Below are experts of layer 8 (counted from 0) of a mixture-of-experts language model. Rows are named router (the router's row for the expert), gate (a neuron's input weights, with its number), up (a neuron's input weights, with its number) and show model dimensions 0-95. Each number is 500 + 50 x the weight over its row's rms, rounded and kept within 0 to 999. Numbers have three digits each.
After each expert's rows: a language model's description of what the expert responds to. This comes from a sample of Wikipedia text that the model never trained on.

# expert 36
router:579564551443538415480428511539515486474543578484553492457585489411536553384590445496565503454618444529494534491541525481509522408502456471513493541466474457549558545556508532538515548538492460447449589433449510603498456528420460551485449443509617466527450526505555491471521435472485561545
gate4:541453546457541519430480511560465586477505623514344513527538520431510482460543531512503514525486435455468497485516557494545534558452563488518454585451480581642466474493476492474534484475543563403479539429437599528468520608451572409510536506561574538453504494473432447523496522533491502492
up4:450539435552487490517505518493461456518535490451570512469415483508504520564416578502455486576531533527544547505459469513438547514471485523416550400499557429409496552549547496530487499568463427532516446546562386533610506384543488539506509540384421390546489442505493566498510509577494444548
gate5:533410472464469528472506473481386527438508565517634516579491572491509351471444579530475546497510532443533594458446523474484519435476453549562397531486503421471529518486520487408444535486520494370483486484434559523474479486523506518547452561505536455534556524465541569437483441551540497569
up5:445567551498537547490476456556578513590476463519564492381573572554563502520561420504494464460439579562443484496492578472511538516557527460508533422522432539589450468491520471532540407483526512619464528526462512553432581469516519484498576438473523554564490450545443452563473453582469583482
gate6:399369655518492489532424473425481572506439544393484474535560559527512560527525507485501445526548467511499494491509578502540542499550520370489438366480497512552479522481543481528514425483405583512494518480506599424460534468545440451515487499466547520515493456463461504486535427509521439488
up6:514438466577569504472438548498462434442575545455449356470459522567463504519484480499510505480438530504502603516434458564447454518487531584440497488507467540452563449580402540485513496438549459508556443499544571474495477537420510415444505487464567650483484572517473456495546537440489573536
gate7:530511519480508518461505532580529499541560606550570538531540545531511573426502506502483484559561519416430554659565474456485426505506452411549484531397448472428460413462464512478475414519479448550399524459520513521497496467548528453544481612413480589457432453466484500471482503511444528493
up7:471528463444468500500514501590518481544476597546508540479518504533497554469465495508508488573527507447437512651597590426482445503563509410632492480440437510434461506449414526490505496496498544597510519463489504455527462442473585472464419657424492552490483477503492476441552507489473569490
gate8:535542478432519415438460565469527440563534604477475580423576475471520510503478505419587487500502429528479511505544475531492533520439486441438462590563524582499526567529558493527465541506516435419529519481592484475494521547477351534493465495512518359391473523504490538508513408486511417508
up8:530584436446498483462425518446542382549537565541510509469545400495585531429501504462547463518478425548497558539582577431524490596540565501454507483408464515490477519496575482505426538526492507464503529527449421533496435563479403549446491457470448414449478514555397526494551499594466466445
Description: Name-internal pieces. Middle pieces of proper names, nationalities and country words, e.g. Bul-gar-ian, Tas-man-ia, Cho-las, plus plural s and suffix pieces like er.

# expert 54
router:473494560539544579557510467536476469431534459486521582429441558442440490547478468510382513495507485515400443618553521432445445547479483498495590526503481607561458539526440496454526545479556497521497547621454507491495429457486418498471463489568478533549383579501460566561475564463509457511
gate1:426517556425503499514505466544473618511529505511491492509520553484545541427456492468593516426480516461536470380503470456530430500461516524583550505529537493544400507549563413541483565528518531581439412499471481447483436464400553482534567565516492357481431574508434522472520545437445439493
up1:509519506565549507440534524536603536446424570466402460472578548436453503446425513499435438464447474486511502460487567581493586478358493475460525424501474443455517478514514500453518560550461422565543465655490464544467550530536479533434461507562500509603488462513544495481516407522533490464
gate2:479449482412481472585442502476509477586530525519475582512595495451478598450532515473512551559508559480541473472461532446484538567507468495455490507450557470487387566566448481493536501404459451528436630498551453479504451514459559595432515476592531548474432536538486485402478411420455446498
up2:510464543546469514455477483503506424481512540529516569483487502585471401486484504465539463419555618440369489532549456507488492567582489490549408529457431405506583447503619458507472434522477379526523516492454387510505568582514530527531482569461510558522529498480539502564527570560488535506
gate3:572518510509526492506507522503451456507478483484508533549512451419483533455466479475544525518540524510460521516406495457436467548584475398494475367506453491508507624455603427515472527541574472487360512528520530479461549460462505562398556529525527473479504392499535435493587403448540591571
up3:456539536500486488500588526504553527437474502463476506531450575534453580541460517494453574486455523444583432468552526541515489562447546586547536668404616464419524510568438509438496548486403568573548516519478467515510500552503584518550506497537457547460492493546522500546423525574469421521
gate4:451599614478562422492550500520558460472515580575461466490401462533464528593496476515479461442382476533401508483548486500520476473566449558470552499510557534459519474530535531508469490345516555487562523576461404545537490529537514513497456544485511549558539494490557509460597554407505551551
up4:511381558477471558434447466439535408529544512562607433523523609507495562548497480520528454620441463475457506399424486489561488457480521458552468435504557505425568505442450488571533441551450413516463559443455575540459459574500509507515483538502550421440446464512457495471520535461465533474
gate5:492485427547534450480512589496443411477532543555484435565508569513404545548484553402563543390472448479406553549452477511421496523556450424520440587431518533536535519529444490519545582522508586555509519506477503554511540487445494444509425462457418532472522513535564406577480571522436479507
up5:492464415540589426440508611469490445433538493536535487566512558510437575523441585434576511439487408463403581510478452456419514546504522457544456527453505519565547582498449491512551505515543547578470495524530549557565498491433489407501453485463423536523530521594514398488488524483447434491
Description: Capital initial letters. Single capital letters starting names, initials and abbreviations after commas, pipes or list dashes, e.g. J. Allen, NPR, LSWR, Rs.

# expert 44
router:487559562597451493488451503490395495525532444547481475513508581471496544425466507420509472546471482555505568520438521457449444507601528577530521478488596431630442527548436480469495491473412449486510551471534467460596556445507384429465473486471439514533588475568496560470477470481451553569
gate1:541578506449472422545457421478511508484499462556558517548444531550467571472515496449424578505545479505495556498444526502505508520553487551510584436462429462485490501503558460443551538551455453508446493570564569500469616522515618450546496593419589440484535485473493604494458402614492553473
up1:482407501525453493453509552515429537554560509521484490361559457348512532547581493538516434555455525461473453560549502491481507371467477425462464570501541638543540504574414548534479530488563540485517488501457441500530439495470468486449446436524470538455461448517444407502479536440517502486
gate2:502493527556442518490541496490424530520523463467477481533441490517553462470579536525524424530469454488521452613512533446465512534553485492414604496490613582457497448590496549465479526457650431431547550493541560495486459504505493482507559460419519514524523494548458562407676462485479477486
up2:483510488488504449471561535489409451503486525502471475588449474517569462418528572511545384565469450418443568538483447497491519499525502611527549470495494471521585462520540520527502520482579424459541499426657561430437503451432493557477616430418482529462490495470482454537487404530523532510
gate3:436509549438553426421422460541457471573490513505599503401469528534487506445507475406570433509449501539455530609429504460475521427526392501439515465611472501501546499523478481534480540567489584535517540536460493511489488514463502459444471538460458494500501465468373420579541537447480384449
up3:418573445498461506449468486510560509515510516445429523495554434491539455438447543515362453457461615450503442469468560472482451602477432465473574536493423507519430509494589445536434444505483484424493454482534537489502556493467512505404510416536521545537479610527477479474460443588555588556
gate4:416537547456541496468588480466387522437522462559537458513500547483426550534481575388457513511461503471496558504449447579556539483515469531457479517501524560599451525421457398513542470466546509511438578432535479474542497519551634485513449535506506423438437494571547510490483430487414551409
up4:587531384438540560496477520485509499532454510429533416561488433496540429472481382549592495481498528545536449476521487468531507577552519516435529459414493562478540538504516520504453539452480545559496451528441478574472400531555385430535479436532505573569472542466537529494585564513581543587
gate5:512515605496511488475480463512464477458542469527417440480596583498491476436550464425433553472523573504488563495483513585485566458400542504504485428562596560523503494581482480518461624517491488497488544521504527571545469464523505414491545559490386490433531603543538588528570420516443463552
up5:477427619473509493498410443529394519476532503569519428475560592470473442473541569539431514444485550519499633554500561505436471533554502503459557491419538613557489458564508443537483556528516537560527513532550510515541473504461462529550549496539506417466528546577568476524614467487437466436
Description: Foreign word interiors. Middle consonant pieces inside foreign and non-English words and names, such as qu, ch, sh, zh, ñ, Kh, as in Pasqual.

# expert 38
router:453456537584434404516422533458520427607438567585409519469480413484533518500529419447630563384535512500565479497469464473470454436469472458513442478533492493563519437491553503528513532525522408533473528447442503507519544592456516542475468556563416488545490530504505447512459481422503529580
gate1:581588469427536539512495544535593519413523487462540475573495447489442493513508511586605525584563519542569490488474432585452540499636437547439467491446482533465497426560486499470434535542534498506522518426505509543616510485510522505490376508452515487516527491470550423542564390483450471513
up1:544573500424528547494496438536571553494552502519490473534430474532412550479516426528529513491599576542565535436462511430554473527586416543439473434415513535470549494521571531484465535511520522500534442416487509509513538431589482512452386524405521434566522579543529504495390511483545533602
gate2:519403548491482622406452483452566414491450533501477487449610525498478491437416479502495509544483512500476547524455477437521470452491488392577492585458470474442482519583522514559411450435460429497441564558576504511545500551494526403540565475491489482524567529455404506444553502582522480574
up2:527393512432578524464452491404483501553478429493567513537423545512501440542507553460499477568583526507471570492571521559502539563455513457463530401419590493474547540583466424495552486512530438609464501563477490586460579448555542565514439462485518487524479506539408436492479386498507502458
gate3:511535568463390451507555438471456495487570454552372530522603518502527500484519543503527505434415462474462497539497572390536415478429484492449472510498510580549496551473456526514479501433485540465531499518465596495536480489523440643484461345484421526540510561540556472545464558493452504475
up3:541418482492639544448490578507552513487464445521610475518444528394498466516416441531499459521539448500513435489382457452440532468515559533516504461511506541491412501463554538572560513571480507484550573490553472498529467559561488409498523626438484485373522451479493549455505449451539502492
gate4:532510481513508478477454547481476531440478584629573443506539471439588573569502458480475393500469540445509532396533587517560501505420560522605540490499552492436412530518536449551573462518460526519478489482489460462533363524516593498449489492550405483520502571568530566513488496510536433542
up4:510481527521505506495544467467462509514563442403437545536543564537399460449434576570528538513484435512537483537476505538412523573491427499494406483511510516513563429514581440523494505405505516567514499542514558545485626451499491589641532574474546425446519419444480440446537450474467478454
gate5:502457614538410550560461481516480552478508594423477452592484521598557496558478479458483521525518465390535498490561481542474509534449439466459540525510486493515513564514391519492545493504416521484365446472527555493548487539395404536437501497512572513491383582497490462462520469437445481548
up5:500464584466477510532450431490519528539540517474453469509541554585469506571455523509571512536442448492329467475518393463555525481451558528433492475533519598573535428487442567554447424449392516552407542549514508571570452521487471502597525430510513477497482507444490483546433465424474491510
Description: Name-final pieces. Final word pieces of surnames and place names, such as -ton, -son, -ville, -ford, -ić, -ova, usually before a comma or bracket.

# expert 1
router:598572548491395577502528516483457473524494502559440571531444577494435562509566461544490454498419448486486492469476502415432444442473439588589547492530461503526472605496441495475535476417476454530508581511542517423539501580487515429506446404457540487429515507452479500493467525415381475456
gate5:495404456569457494490440471499467487426532496545527479448572468525535499536429488491518489491542491515500537512412416459453409465442553494505350513510488484508536448495513471525526524553459498431502562505491537473537394485612472507433425442368484600524474568440443508565403491440448491431
up5:511423493520478534416480526519485479436487541484548488446546458559548473538474518424499472520481520488544576502487425418429421415430536480489424524471457506540554523500450460489511539600487522413480519542513540464467453458648544488480425474347497624446477532455430489529430470454419498484
gate6:591451405428514459570619517511559508576566565501450463454487515448483520451506579472470493444489453464411499485479535439475501600505555490542495531518560433570468507531464481551578617473356405486507442525439484451431563458505581454524474434476506526473497504517562477495440495486519472454
up6:487450447551464556438641532450491468529479572447447567590498467503451504467518430511521514504502484555529449488451565422376536441540476463536482421499511485441521472442553507601427527494485491560495451442521372440445471497456444457498548494494493478511479426444449477503557459574477500366
gate7:476505462495469550502544459553537488581426521487391427378559489567482504557482530525465516433393533563546484472432568442418466590520526512513446469506427482560466603542514554483430463526476508504485434479395443464560572587473411474573548467461489560510485520448536432507531490543522544520
up7:486506472505518602499537520498546472570408599554415551438488509471436543549577509508519520483476537520472390502454611471459550511484562493522478487510441549537423475483509462501517394514590414541461478471491484439500530623502398514544573518459507556502450517420489448499520501586622509539
gate8:561535458536489471604482434435450503556525506525483531474510412510518490561379489440482396504552455538579534567519542488501587405530488447576467529453525401469502485456577479581600465549417517603465528498497561459433529470503433463586517540490542522487492522466508404534528569446476489501
up8:488487456593448495564491458353430529541507475533458502451520431570488460577387555428482498502493435527501514572471528485559531440537494469530516409505554392497514534524579429496593537490503465599488505547468595543423531527557462486599497538488548532547506492488500431530553548413444494486
gate9:431490444533433362456456502473534458550466542497542541546554588520427441430492525458438456444436506532536514559431475435537457559459533444503488466532541540449461575557463476519455454490480458575481600542468473556497521512477618534530376524500526529462503511499506515454546516572608517388
up9:437441399546461380444492495463537514569445534475514544562513535549459389456461538464452459443439504545510519518466457383504462541445511442510495524445509490453465574529483470453496482445510439530472604583517481489514518497483635558566430493461515550493519533520539522465436470561612530398
Description: Name-initial syllables. First capitalized syllable piece of foreign personal or place names, especially Korean and other Asian names, such as Ja, Ha, Da.

# expert 35
router:571518426367499570567498542445519536505540452548519507445471444571412514564512466544462418471414505452635520477561543514535534444499509511541551434445483501395442525453419518447526475413504519459602455522426580469515430498474527558477549462513537572524464533510482529506555524556483467444
gate1:569508389535488500472519547472535506549447447476500504472426523556457544538519561477594523495467541467396553540449522428456455506563495471497532482516478480442589455445472534456569466486516415515475559445479560609486462488508508421515389547491489402614513565439452464528566465506563525382
up1:552535549467487468515476435461485496448444504414453469479530442519547480450421434547455542585562577560484395459476444645591522595509443450542453520525435534540465512518521500508509526491489512475539448522574465485523488492465492523473616437527470576440507461621507546490403520528402462504
gate2:490503540406447414499587480450515495523450514583519497454611454459481437517427557492405500510512464451501538368495508424414557469437575482507501477550515393587478446489572452428498518526481527483558458479547443454556517472529460469487560541483513586563512431537532507474621462473530555502
up2:426482487476503438522422538541413615499535467517515539493439533483569547457532445525548412476511523438499552580527473587556497525420504461429536515487542588538518597494573502586571421493543452555481564520484577598451530473553563484514452480575544421487482509517568470447421591510494485501
gate3:556566426524515561532506493463529488506602522537490407541464410492495546507494435537416442495430475511408507443424532496435551551552476546478516581487467434505412435425566448417618482568489599503531473532534486536529493457619466464448575544487480498529455478498513452440546472495463576470
up3:475396654504475475455568392504549465473469503411444532436545549528426512460462543525512570565524469576508465492541458524479468457494533547516596534485539474531582550553509460477476553416516486481449504406476500555428501532469470522537571473542442474510496505486572464611576601542516484574
gate4:553458539427465468547527466477508455505543512457540504470409517463383605579528454447507547506494465467500549595532620555523402560532451552470543498537514372541484546488490402508415549553466543528485493412444535546465507471432507587556514499459477451505499487541525492525586460571450547449
up4:406453532459525510522456591542484558541516437488587509532439503480517529469443470496503590502591549524446472526478513509429554488477410433554457515496495456612334486540524607533628507528451531542454513444502509422436453506579579539477532491490525524475493503513453438477557484518510408493
gate5:565551375424533506576544471483484468474549450485487510533507452447495491444493541505514461522455462453385463547491481443506577474399490513464495450512477588488476549517515434510417391508357619531498475526508508537508595535569601491520502451498588555566453549491471510526498465564444516456
up5:603469417408544469624539473545482479498496446503389482481504478445439493506459540453458446543475511465457457511483488540469573505500485538498536398470532552467472486496494472447398487458355656522457487486511472515527572522590559485524504468448544528538395556543453501523436491560458478494
Description: Word-initial prefixes. Opening word pieces like de, re, con, pro, dis, inter that begin longer words or names, as in despite, departing, interim, Lomavren.

# expert 6
router:439467518549567477525475599448570566390501381509481488439500542483497487497497604438522488512454583415536492509420470465525470444473473399434468583518478503510443494522441455573425505454486483472486459460581535550448517522551451548470546437548546552568578491580547542547478470473454577431
gate0:519521524538550469572412521481497514354403474613449522538566578501477514523457463547503367544446498508521487485480487414465524560610449446446440524496540549481503493447507513471517483560427562521477501523582594511464519453586498491509491545461540437390474473508441497486494386486495452481
up0:477538526574543490607436557467465502373447484593454541552566543450481491535499494600493427571479529503532492474511436496509541541545401485425492509494509591512461497448494495535486494528440501525516509482550545459485546349640476492470446502483507416432470470461424460519500398465458448514
gate1:389531549477597588579445540532567513489542618558469511470582459515465441459500548490471496517547486615525518574564455472471440464574461466599581534566487439518540448458405521497535446508545498374582498495552520538541492513433518442537447469469512467509527458505531552477508466529430465480
up1:529551465449418477438502539529466537475507419445457404550538535522556549487486494542559465457474417365443550385435506482529505516500525476456467491458561600566539535520608483470453529487512490621440552555506517479424521499472425537517613465534481487567468534516487411512533562475526571511
gate2:548589473502546433520583522506484508452439406570510386505412405530509487520552507573390411525469478626536460532486471578497458552478450392422460527509532509476522563470525550443427513486440488512462461434554452468460515511526443509614557489536516530492459561489485467488423557484506514474
up2:488444544618462486490505535454493521530460574480455525516565549531496455440425441413560510514583567498482428488481447487479544442507596642609585566527460520527552510543498456501468441489556575558499458491540583548541531531510579455410460472502523507444510517399579468476560540513491484541
gate3:508465461445360528454439540467526457546481476522484538490525459444491516486513548427476458569621518459471472453444460621549461508477517518586547488509565485568405511459522424467447487451530496561517587479541523490485574499516452600434507500544535392521446595489456454448435484548421545545
up3:520496532488567521547523536471483521564444499554569524562484563512493423569523601547436533428366483482480446536505562461495496543464505502433442547449509507436571577545477587513537402568491490518511488505452461517479396519534508422541508496352431487417527491549546428490542411523471442495
gate4:549464594520424480455509472502531513521532461591475534476465441553461434534543582509473519463471511524495521445561508419392471523481424505523402510584558420439418479433538542505433451502513400586471470507414521501480514454614570527501528553470574501553432570453557498493501434490447463426
up4:512495582468503498500466530513547602487403460567451496476571475539412508549544504488541605516390503560431532483529436474444467388476446519535486531561526435445404557518478562520462483484478499541486397476465522480494528588540584520496510566545532461555395546459541535558472419439438447482
Description: Section headings, possessives. Opening == or === of section headings after blank lines, plus possessives and verb stems in prose, e.g. his, its, describ, devot.

# expert 30
router:408490496553524484566508414440424553475542390416531514610622539457452563489524560541409505528489515449438489541500493479514555465510494513481520548607525573513558504446544442578463503473494469443523493508543496399484498439487486487463599597488551503542438417451447523548461485535515543433
gate0:588460535508489466519516500541470456515522446541492532552444515470415426556555550511395434471460529458479494506422583547476426518465542457510453564495414475385458585524513477481513414571549500486464587425462480456569527554528491554439535581411492504490573454519631454527511500412520467504
up0:455479414465473457443481495420565532500486533480457556481482533534602494423471481541557532482604434550450512503539503567466469517481498523570535457533710614570492421532457533509487492453495488569557481525516524491476477484454563440529540446524505553590465494518411484531442513576513541562
gate1:514529448480490499489484554501441477569427494393450530562483508625612549456492420434465526519529542526409511443578487491491407401485502516492435505530427514453542478494472457512457512571466491636575521517480541559486437444500509525525509516503464471487381572492453425568533458494566568462
up1:479492511662576454494490561496509385470581496536438504466557515440478595498576506519563549562484569537452501447526549437523581513471576563520483541532471478517496456414561463479488528488479557482536479500482432522622529526504434404505577445482459534498434459511579466568516500443454566551
gate2:459496512490495409433568491543572583485443427538521542582533470516527480479517454530589487563379498444465524518462532481500457563486452566573524561527497459585554512487658571448507553514539536501420536401466549524474535524480407496465465508466470444474421495496517503527446556545405436541
up2:441513517510472455480577489505450537510388352585521521619459414549537499446453467458533432534458444503483551540416607479510438561520458520565529548517511472585574493552519538467549531498534530476448526490445581540467528469532487483572497498537498458508393533527486577569467509425461439444
gate3:534549429492507491608534445414566497505590564506517573414458542619439538518438502398511475478512500569499441515475556386500500496525550530442508538496552477470517590444524502482513460550482436504467549440487384471489516549453585464467462493432534512492492494510424534529476382424562547555
up3:507482539476564431460538551426448538553463485439362497445522529479530470482478463497509512547511571466506409495529505496429487497463554513495588441494557507473496563461447556454567425475446613521530470591578400507476518520442522484483507499445549501654497443495473446448509421435581561552
gate4:487449504472475497490559511514469500410534596452445508485535387520410437482521527489443399473431509471503492519451506488552511467545456555608543445506578537637525476456592443545554568561489484503435482434520487544485497579517457557589421499543449463450503490579509463493494471557419564426
up4:566479619503472467497387448460497574513566501520471614464479423449478470562473527546488479503506547545429475505483559446467490483512447506421530537555482499491536478466546508409601430543386555503465395432484506582447425515501479472486468515536418531537457502466433380510569502501456565505
Description: Non-Latin script bytes. Byte pieces of Japanese, Chinese, Thai, Cyrillic and Arabic-script text, often in parentheses after romanized names, e.g. (西福, ชุมเห็ด.

# expert 59
router:569491457556508402453525509489545484486521419525522468534549484535448555465498730455567445436494525469467524452487566441456467498537495494509465497507544526500522602589469494538451534543455442507454549426439494484472507539599468462466550390488488399513495476491529541478568541488501437564
gate3:477415426533383474531482484499581513458583507586542408492409563457518524541506531495493595510454519556423541534458490567524517486518492471538446495507559529571499582424457406454486631562503506538438513473549555418477466447568463532464576588574546509505546471478478524529484544535532437527
up3:531387457540374500500498452461573526460516473575553376511407526433591434493500574532521603553444503502451540497469487515544548451484534467559463480532562495537491628439505399463491587542497553573452491433542552434465479490567442534492533547559521521517539512477472496480467526520524433493
gate4:550544557439466519468601618596502525478507484412504478431394434407464433412584518426483537537479591575481411443437560521542498546473482486509514522484457528486516473474495497519473393516459584512461501438438486524532484549483509520476496472488419540545459471490452541589563508562469592492
up4:514496529450496477462623537555485531487508532365536489427376447426438475398600570456473543534502563530481408436414551488513530515425502570480537463475499524503485466487508493511422412532418580482485494431401513565538518461476497469491495435471437543491439504500445522563538546480507558475
gate5:527482545548582541452450516508504536473454448455407565405514514415479531460571541454557441501573437461517628392525506550434509437468482444497437470548520532555563506567482417490477484508536481602487510546491420569530433413480485446471583502509572372535466487462461510533515505473521519483
up5:533484522569598486593472413500502515411438501495429498594473470560524477516523517453471461505546446489452468458504428467450517499404454442369496543518475528426456479548492480528497476483502523539426523475460563533503411400461496545608509467382429415555581505548532486549425512531517547533
gate6:477458432529505549548583468501423496493584497484531457463522537506524433504525425543520470508524499522520434518470509490389468456492528547440562460540455551483455503449451448442565493503600482606520453487502449644494570458461520498539554582552545477506450434377543456469502604422497580566
up6:501519486513448475447450434543518514527506564596449593462520527473450504530527503470477570528502585425564499531437489512540542459529487475462472529471484441501517519473467531584486562444474477420467537508487583348464500507531589498456512454538401544501570615612488567575511417567543429446
gate7:485459499611500457534455460553520425550503511511462485445521500605444494503541404460537562471549535530548563495457507465528466481532471555511446643450502517532514465546482529411414471428473568534404588494420450473470501430452383497460548453575516515511585412561547545509482493463538465482
up7:636426564467494488508516440539525469548502502433504442544504530383525428517571450545537477477495540434482536612496462513520484578509518556489515468489560444478527592489561448566414492552490484411469401497514481535434494561486570549458592498506564429471497504471490541559527495579374520461
Description: Determiners and articles. Determiners the, this, these, its, a, often opening a sentence or following of, in, to, as in "The trail was made".

# expert 51
router:447543488552468446499435430528471487473443437479538486463507489461418640421448459562470562496432469530435462408451548485471541519546406500485562487433538460543516524548538530445457505509490478430528437480411472578490487503471557530495454494458500556515481573503528613604588541604546530438
gate1:475504527461496530561502414514615495460452584558541541419463436426527434516501437495536446454437492458546483413428496488516492556538463523501463526514541613470420505517457494545448401519401517442547497427488539499493621450485423528480425583489483516501429494503565599559533562517516442502
up1:569494520442491472407528507510371553441513465492571607513598503497513565553550560481496560466583524546443529562529563450495532384517591552491492506482424428524441451496561479547523493400559491503440449586499464538584422515507574491604504478509524525512504445495503444436486519505518503438
gate2:510615536577523459518509506516527476508417541564525521629496435468571419555565540412548493489433478473526460542530412552503503541521494553393617452437610487501426458485533470496570459494476402489558552478425517482513465528516477512498477439456495528568484448449491514558407550535494546468
up2:546546514438533532517533511486563559537466428545537545539531572506463619496555551469540425542452519573522454486511489483513479512516505419473558485494517529518487449502520370513457446432616476560531466468517528521480494394499574501601465436524521480409407543511494334434475556479493455521
gate3:583450511515513489597523482515599444490493453523472570397498473479526492555478472486445456581522505552426450498560600440464395536498513472389558373486475458486571482432400504564541513539578434457520490568434518461458468494492553529481533545477405474455521486441506519510474493533541425431
up3:506499462465537504517516419499519525443451536515531507586559589566582532514525523530542509524450493422658516477517419572505528568468487480468492520485493472600515573461531507509531510549390476548548483436480490564592596498473479449417496554460603486431575516509562432491555511581453569486
gate4:559493525469470448437535477489478437438473492462587538565485476567512527529521473554413486463407470486530508469430514604546522427432442374501532512483469595532412511438450505481504584423484487464534549432481547518401453583441448520486527482405584478488479494591519564564533458468522468439
up4:406426434515527534477601438575421541489513510428530538517519507492515482544504500546494509424434573443531426520523442620464495465519449496490475562490549483485500504477466472453502562498452548456486490450513550581358530392496489482547494523562536508497573514517349508553437464464576480410
gate5:480461486520606565429508534505459444443471470545605455482474484473614495472427522472523471427515471483536516495460560389460458534441515513383441593451516468499427398455488557463465481444563498453503466525446423463470549451541534529585553441385454529500504472445508505432469527563475560512
up5:595561517455489464513472459466493543548430527622589450521442549556550556442468572471428482427490540520495525498445486516488469455592528491537521546491543448535465485374514476437526525506491483597586454449434542453595580481443455495471508483521582486506532557567459474547433457422411473453
Description: Mid-word consonant fragments. Short consonant pieces inside longer words, often scientific or Latinate, such as absor-p-tion, infar-c-tion, accom-mod-ate, Sim-pl-ified.

# expert 62
router:483564535585521591455533490488426439491566501538540471480527506455460456496420438567454536544533510524445490518476548445528511486561429515487580444546568426511495521380527587474534538452523450471452517499502403466515433476488379493521507448404441555472414520465474541547484614462591424512
gate1:509547536507464599444552440585456565548552484559377428534530527488447587411454519446512483511495474434511501553560483539608470452499556444523447501534592526460503412488571455520504563506467538446497498529483524528390482518568425452564400506504505528447446445540456502493580553429536491526
up1:483487459488508539484490535409496533535465457414451521485609523505550587432510459581443498569482507518541499436430506405536488540459471453534493509551538514544538668439547446459473490517512492550446535560613467522447513519434524459505439452442640562519562440510551438483485519438467543501
gate2:439428592470508507455516529427501490515473629381537490451513538544506420501464488509464447557544439530408572470477445561500601502486523537464562570497468553520491424563433494545535586498476516478470549471481533550552510541472475525580422483470328438484470481588454501487493520516530486457
up2:460461402502462498493513407436514409533465540519538362470444468513449517542529536573436491479548454476568600512483476517518553506506542543525604471475576541550487555533509464575514484513556557487436468503423457482573551540413464531553486559458429493410439509459499530462400613485534540474
gate3:511544602560417484497457479557486576458510481499481570523475518477424567573484536468557488492577510471561459544514453507422415550465492474473555545513559448443494501464570519478446484616530458584547485522378514453520462557503339455491537514431453467435458504458452525469499473489449479612
up3:571466461433404426452394588533442483480442475484497546516590495540544473474396488494448557516505404497352563531506450539520522566466516490592479533434508541506511505497423517452512554579476503531496495481527560461546419565555481602521478415518500503540480420514537569460506526497521587478
gate4:442514499579531529479552482458509411447473519499463500468418497490462432498528479511536511576460482420574538515488451454491459582488465470512499581430553551600473450514516506491509573460516439482549588447508525567415418527491462497551562575438444590577543492556510497664466439449430450511
up4:517542449573551557567517497451544469526460549471530498420519536460508577556557635483505522453417485495579552480459477536475432477526383487550490505549522524344502478532518439444461522498553614546481454438535453563441512484469519527578430511518439532470423497511498553569507597433505480523
gate5:454487471481465579452544465443468553520556502493561508450479522505571517456513458523472478610507426515409534513493398402465569522521483483489445477497549552494532542411499503541561472488524491493528548600383396459471461492526479478491551541446554346451626498566476587461549484504530501477
up5:528589512479519532526509523442521568435451538498472511433501521441329522486519563455570468532526455497468473452456551517418487567514556583491500492482551515502489584477450447455457436381513511599406443479502556507493532469587491509533364495530410468493440452434482434498484461522517535444
Description: Line-initial capital letters. Single capital letters or short capital pieces starting a word after a line break, bracket or quote, such as C, St, Al, G.

# expert 40
router:531534475513531402511503523509539474480474421578541488563456427513516441448507604509572407450543554495498458416452580488430470466478424458517558550481473535471471557531398500537453430552554552511550590550422546472498487449572511542433581444498472393497529561541552491438530581505511450552
gate3:560436515483448513541461463457464561550489508511467467547499480555487533588577518474472522578524518492494537559519605512503446525525404515495432489405528473467432602471532554499498566422519565562548427581470527566492646415625590548475489567495464495510476492507515542511401539525513524472
up3:456539492493576479433494507526569475385512531489585478459408517469515551437431415518520503411450461492518519509464417556475529478482568485494535492544437508560548431539519466503448473598467515535454579425496487458505334587440461458498483462485555454563507441445491498465592422493528442555
gate4:593496483596465479503447497456500516521622476496462420457484445581519502509437553554500494561547447542548553538499507542468488494505584480475595520421456573523437486426525507484481458374576520567407535470507394434571493616471454545427506572509493449553501488462569486527464512478456459512
up4:411573407385535459527473466591410437475524518431452499446524452464570463431506495545377594505492498418487525589525485538495456503520529513537517536466574555460508561524486448581549540567629519556504506591479579515471599471470496443501537517472490470500481507513486478455455513500491407493
gate5:500601516501508488537443435566482500522423506487569568462452544528532538458482472522447412472488444444497553526461500566458440415488471573545556534521501507505627412442452440514478477514470539493581530548473491596432505463564501426443619571455470470553520464562561617538483477483526504583
up5:426393422506497539490477628504460431484488477520485455605501462522450453470485530517506496552489526589487415450460467446542475515544567518468500488442448503455553430426487490498650508423467516494413547474406442589539480496503487519553539480596452540519470526480541475541509415428512541410
gate6:427522570547471503565462523475501531476478502587537445457584514570508510485441549474545540471515460491508521503581517539552577549535513486431591480509504591468521465504553543509677564511488480516560444480482486517469417486532478481538489491515524436498476529418600432531556464494578661424
up6:419484484564508478541518503451504583465511518489535508443533553483464549485505704495576614516571567446485503422477500449542465511549487486485492463472493525534528460486491541549558483488531526542498388457536514490508422503601555550551538458469518478466559580559462529503537423555541645475
gate7:544546446430514487478462530616522468474561487434427540580521613469547507543453479415595509473495504425449436589491448513462478395517446466455588557512581527494545493541497576474490444612506522579561437487497474545503567447535464454486503463439426550457447478498476574522556510535465449512
up7:527519488508544525569492423402523552473505480554536485378419405532418591501513521445512451470480463567406551498533528513516580553482471517570474428507638518438488494560557527545572511429501454581489620539533542488496418547566485486453449562507576484504500456482557481489517558487515518453
Description: Determiners. Articles and possessives starting noun phrases, mostly the and a after prepositions or is, e.g. is a graduate, around the world.